config.yaml
normalize_top_k: true
n_head: 4
norm_place: "pre"
positions: "rope"
extras: ["capped logits"]
init: "normal"
init_std_up: 0.034
lr_head: 0.00744
schedule: "wsd"
final_lr_fraction: 0.0
batch_tokens: 65536
seq_len: 256
train_tokens: 648200000
Below are experts of layer 3 (counted from 0) of a mixture-of-experts language model. Rows are named router (the router's row for the expert), up (a neuron's input weights, with its number), down (a neuron's output weights, with its number) and show model dimensions 32-63. Each number is 200 + 30 x the weight over its row's rms, rounded and kept within 0 to 999.
Before each expert's rows: a language model's description of what the expert responds to. This comes from a sample of Wikipedia text that the model never trained on.

# expert 8
It responds to: Word-initial letter pieces
router,202,201,205,248,160,195,177,232,184,208,221,169,208,149,225,266,220,197,217,189,181,181,223,176,224,180,142,147,203,242,261,186
up60,172,238,175,176,170,210,148,191,211,194,208,192,224,203,163,204,243,202,186,181,189,214,182,231,170,182,230,234,180,187,176,157
down60,207,170,190,202,168,227,233,210,148,193,200,215,190,159,158,212,179,213,179,176,187,200,182,181,192,149,233,200,181,218,137,265

# expert 5
It responds to: Names of institutions, titles
router,175,251,227,213,229,220,185,239,219,162,238,202,199,182,230,170,207,195,219,175,203,222,181,203,194,165,232,213,202,235,195,222
up60,131,186,247,234,167,207,192,222,231,189,247,209,233,160,230,239,193,199,183,234,227,160,191,219,175,140,226,181,234,203,119,253
down60,190,193,218,203,168,243,186,195,188,217,169,203,132,195,143,223,173,168,251,178,221,205,207,197,216,199,148,202,161,182,221,177

# expert 20
It responds to: Conjunctions, commas, auxiliaries
router,268,226,161,157,194,183,206,184,194,150,181,250,233,208,203,129,204,210,246,190,229,169,211,227,172,226,178,178,235,143,180,200
up0,165,161,182,231,148,215,220,197,176,227,232,157,167,252,177,150,136,211,235,236,241,223,264,150,165,247,191,206,184,228,255,221
down0,320,176,217,251,215,184,204,213,250,195,252,228,194,216,159,192,148,194,226,209,216,185,191,192,213,215,276,175,189,196,190,184

# expert 16
It responds to: Plural and -ing endings
router,154,176,235,211,191,140,220,244,147,231,156,190,219,158,236,202,154,177,157,166,227,306,157,200,199,204,193,209,172,159,199,197
up0,249,212,193,228,161,236,231,216,205,143,200,211,168,224,199,248,191,269,140,208,278,250,225,251,239,201,184,201,188,195,187,219
down0,147,231,237,193,167,189,175,137,201,144,245,206,167,226,197,180,234,210,268,172,183,263,242,170,164,245,229,123,231,186,229,194

# expert 21
It responds to: Commas and of
router,227,168,208,179,159,258,269,191,222,183,220,195,206,184,238,173,189,177,231,208,160,218,197,190,197,215,212,209,199,198,184,174
up0,198,226,173,181,231,134,143,218,210,234,171,237,230,200,251,199,190,184,215,225,202,202,184,160,213,183,162,186,153,223,219,173
down0,254,206,264,179,170,249,188,305,188,170,185,197,127,163,192,220,137,240,217,220,167,264,185,200,188,205,238,228,225,198,195,227

# expert 6
It responds to: Subject pronouns, relatives
router,143,255,184,236,256,188,192,166,212,231,147,259,216,206,225,240,207,194,193,210,185,219,213,177,196,131,191,205,183,189,201,135
up0,169,156,160,189,219,202,175,208,152,165,190,274,242,178,231,192,212,220,169,154,194,213,200,198,162,212,175,205,174,177,209,185
down0,235,129,225,179,226,242,228,185,175,261,180,186,172,226,222,217,234,215,217,196,215,184,186,215,230,120,181,197,200,164,163,257

# expert 23
It responds to: Name-initial syllables
router,174,191,210,253,230,207,196,191,161,206,138,139,181,185,151,229,172,204,166,210,223,131,195,153,226,193,180,181,199,219,198,226
up60,209,210,159,150,159,224,232,202,284,237,182,254,189,183,217,246,154,197,244,180,159,180,167,173,217,202,187,217,193,220,175,240
down60,230,215,166,173,205,176,202,225,185,274,220,215,187,203,152,237,126,160,199,211,183,236,224,216,161,199,234,215,225,194,209,216

# expert 28
It responds to: Capital letters and short pieces
router,197,175,168,219,171,229,228,188,185,229,167,210,152,191,197,221,247,215,217,244,183,226,228,215,217,199,196,184,183,214,212,217
up0,145,205,225,242,146,178,173,171,167,223,211,202,141,183,180,197,135,196,202,226,220,201,191,209,208,236,177,210,163,189,205,196
down0,208,231,271,216,128,177,223,147,259,148,178,197,176,212,209,174,262,174,146,161,230,204,166,192,138,223,232,197,239,176,180,201

# expert 22
It responds to: Table gaps and determiners
router,173,193,159,208,220,185,214,173,147,237,233,244,189,189,220,195,121,168,182,200,184,180,146,186,200,221,211,169,191,195,204,224
up60,142,247,227,182,199,210,197,166,192,193,206,173,197,210,203,169,185,137,191,203,247,151,211,182,241,180,178,218,208,182,221,212
down60,192,212,198,245,241,189,221,194,256,204,194,254,156,155,222,206,205,149,227,188,246,191,172,179,217,242,197,177,205,202,240,151

# expert 0
It responds to: Heading equals, odd fragments
router,197,178,173,202,172,157,193,155,253,212,220,199,171,208,158,195,192,169,131,144,197,167,241,183,248,246,216,162,177,161,152,204
up8,191,216,167,168,213,169,230,186,219,165,240,180,195,217,193,244,177,194,193,171,158,251,181,209,171,207,188,161,255,228,138,202
down8,192,243,250,188,185,154,242,206,252,159,186,178,176,202,217,123,209,185,186,189,190,201,231,205,149,207,159,219,225,205,205,232

# expert 24
It responds to: Content noun stems
router,220,246,254,215,206,204,222,176,269,166,215,208,197,149,275,128,219,174,194,147,171,217,245,180,169,179,233,180,266,203,234,204
up60,178,257,225,145,208,155,165,202,213,236,198,186,235,247,229,203,179,183,166,211,207,200,226,203,204,199,174,188,202,225,222,151
down60,199,175,164,195,175,238,216,182,196,183,162,193,239,230,165,174,206,214,189,191,155,178,197,160,184,162,240,133,151,160,174,172

# expert 4
It responds to: Quantifiers and ordinals
router,219,165,180,186,226,208,158,179,192,221,207,231,182,235,263,152,160,194,165,136,173,241,229,193,176,179,231,208,240,169,221,174
up8,138,151,221,193,186,234,207,186,234,184,170,218,180,201,175,199,235,203,193,167,200,233,184,276,197,232,226,176,140,211,235,216
down8,175,170,192,188,213,219,194,166,238,167,253,264,166,229,214,171,186,176,180,185,168,227,160,213,256,205,208,219,219,252,204,231

# expert 2
It responds to: Verb endings, particles
router,204,185,225,161,214,251,222,192,210,147,148,183,259,206,203,161,211,212,191,191,226,233,213,138,188,205,205,166,218,201,168,186
up8,217,221,193,247,200,163,181,199,172,220,216,202,213,260,231,235,147,225,222,200,222,203,151,208,223,174,178,174,215,170,191,180
down8,215,152,226,211,142,192,284,189,189,163,194,206,202,190,176,178,196,175,241,213,196,203,195,256,220,183,198,204,167,220,168,210

# expert 19
It responds to: Political titles and persons
router,176,152,230,141,211,246,158,196,195,193,172,152,191,178,236,193,181,194,193,195,150,180,200,268,175,229,179,218,238,213,230,201
up0,193,205,192,237,188,198,218,225,190,201,255,245,212,277,237,195,240,209,146,222,198,229,230,201,230,209,145,198,229,232,228,182
down0,180,223,184,230,222,201,211,230,204,236,183,217,163,188,213,180,207,200,149,178,192,189,183,152,165,138,210,219,165,227,179,222

# expert 10
It responds to: Mid-word syllable pieces
router,245,225,182,140,252,235,151,235,217,202,236,193,202,201,164,216,166,156,297,281,267,243,191,195,182,193,200,210,209,198,226,235
up0,263,214,194,215,238,183,196,161,216,181,167,215,226,129,209,206,185,211,221,157,240,170,168,193,158,220,265,274,196,216,146,221
down0,239,171,142,156,191,188,237,228,246,227,220,194,173,196,265,220,195,236,206,181,205,235,179,200,167,188,234,251,244,175,203,200

# expert 25
It responds to: Final word-piece endings
router,180,223,289,221,191,187,221,207,190,221,183,182,203,176,200,165,191,218,185,193,224,243,194,192,109,211,211,183,218,181,186,209
up8,191,214,218,195,205,204,187,186,198,239,167,228,236,220,187,175,216,240,200,235,179,167,209,151,152,253,138,204,177,190,148,186
down8,222,144,195,213,196,213,292,162,210,174,212,208,175,176,208,194,179,198,235,178,154,206,242,210,207,219,266,182,206,188,186,220

# expert 13
It responds to: Sentence-ending periods
router,228,209,177,165,147,184,177,207,159,176,227,186,201,218,197,241,204,200,202,212,200,198,176,224,177,214,189,161,168,180,225,181
up0,250,221,205,220,204,217,215,153,215,195,183,203,212,211,229,201,203,250,193,209,194,171,228,185,183,228,167,174,284,190,243,213
down0,206,177,214,194,212,190,200,200,228,200,226,193,192,195,184,184,200,163,185,180,210,214,175,260,170,151,236,193,126,157,167,224

# expert 7
It responds to: Line breaks in lists
router,184,240,249,172,170,213,224,227,136,196,233,224,258,215,167,196,178,211,193,194,186,99,200,226,189,170,164,229,209,200,260,198
up0,177,206,200,265,242,169,185,168,170,188,203,184,177,214,205,179,164,164,176,178,198,204,201,185,179,232,196,268,197,179,171,217
down0,236,196,211,197,211,201,210,179,200,295,222,208,220,279,171,188,191,211,191,208,244,184,188,193,265,148,200,154,219,196,205,192

# expert 1
It responds to: Opening brackets, coordinate symbols
router,171,167,185,169,215,213,224,230,274,163,186,216,199,198,153,168,216,198,193,219,191,164,203,157,240,227,186,185,218,208,185,180
up0,238,143,204,153,222,203,216,194,201,189,177,193,214,211,207,195,241,235,155,189,195,244,224,191,186,111,218,224,175,207,212,246
down0,203,179,169,212,189,175,169,208,234,159,158,227,178,252,200,170,173,240,138,157,202,192,243,199,221,194,215,202,161,190,197,192

# expert 29
It responds to: Place and time prepositions
router,167,223,192,176,197,216,213,230,147,221,181,210,208,222,178,147,185,160,268,177,224,143,147,198,241,225,161,180,228,170,189,161
up0,198,112,148,233,198,185,160,179,229,167,184,231,208,183,186,191,201,205,211,170,171,262,197,177,194,246,205,180,205,245,230,237
down0,240,178,208,138,201,174,179,218,180,222,197,228,202,217,175,172,189,197,249,210,245,173,189,233,177,164,177,201,160,190,211,201

# expert 11
It responds to: from, name onsets
router,193,238,231,200,182,218,254,151,193,182,254,185,214,184,251,205,213,180,172,183,209,175,242,155,218,215,196,183,232,224,216,203
up0,207,177,212,246,169,181,208,189,217,253,232,220,227,236,254,207,235,168,223,184,179,214,198,210,197,219,186,236,206,273,236,166
down0,176,202,213,241,285,245,183,201,127,198,179,212,179,152,232,179,226,132,217,224,220,206,195,140,216,246,205,230,183,227,242,240

# expert 27
It responds to: Paragraph breaks, word pieces
router,240,212,158,231,234,242,192,241,206,184,264,236,199,217,188,251,206,173,147,200,183,169,206,208,210,166,223,263,178,196,135,219
up8,261,196,208,204,245,163,203,235,166,203,220,201,225,209,188,179,213,189,157,255,268,156,231,210,208,195,201,228,241,210,197,151
down8,199,197,209,183,229,197,212,244,170,235,193,255,184,182,214,190,172,168,243,231,220,223,262,191,260,192,188,221,150,181,205,212

# expert 17
It responds to: Given name pieces
router,197,168,188,215,145,216,224,198,198,236,225,202,192,199,174,214,234,239,144,161,200,231,194,291,199,236,220,217,188,202,227,185
up60,161,169,160,161,208,209,252,162,152,226,193,204,197,202,198,173,222,225,166,192,222,186,234,201,190,167,199,204,183,175,198,212
down60,205,207,181,208,176,201,183,178,244,195,221,186,210,214,200,235,196,185,219,211,155,209,248,166,200,216,252,215,230,228,214,212

# expert 18
It responds to: List bullets, table separators
router,203,206,243,187,182,161,174,198,232,219,201,193,166,267,188,240,184,260,190,221,226,156,170,169,203,214,150,282,239,240,171,197
up8,250,199,181,207,170,199,185,199,177,170,197,229,225,191,228,208,170,262,220,211,180,170,207,204,186,179,221,207,214,222,233,271
down8,130,177,178,239,195,243,176,168,241,213,129,240,186,215,203,176,181,166,201,190,185,193,261,203,182,234,201,169,246,189,167,148

# expert 12
It responds to: Heading equals, dashes, suffixes
router,152,182,193,208,244,185,198,211,218,199,165,183,222,241,260,169,208,239,247,255,227,171,203,181,201,217,163,203,186,232,133,194
up8,193,211,165,178,244,152,215,229,157,262,205,175,271,204,250,187,214,189,221,197,216,188,195,151,201,206,166,218,190,201,216,167
down8,188,263,205,215,204,219,224,171,227,161,175,257,168,170,233,277,180,190,173,197,164,209,247,193,136,211,181,178,175,141,175,228

# expert 30
It responds to: Articles and determiners
router,268,210,201,247,163,204,158,134,216,196,175,153,191,223,204,222,252,193,194,236,175,227,247,215,216,224,245,182,254,170,226,187
up0,240,167,186,230,194,202,162,184,238,205,177,172,182,174,244,230,186,206,142,200,152,184,262,181,154,252,212,196,186,197,225,229
down0,170,221,212,205,205,177,237,224,201,210,232,257,203,211,181,206,157,137,222,211,226,215,188,161,219,200,216,212,222,138,158,161

# expert 26
It responds to: Table cell separators
router,212,226,239,171,197,175,231,212,239,220,231,211,201,238,178,208,227,165,199,169,153,240,185,175,203,190,269,255,245,193,247,215
up0,214,145,151,163,170,202,136,227,228,218,227,193,159,194,156,150,213,205,237,177,222,259,237,167,175,186,164,248,210,186,142,179
down0,164,176,181,194,184,180,215,211,227,188,212,255,186,180,249,213,176,209,219,220,211,189,165,266,198,163,248,231,244,205,223,218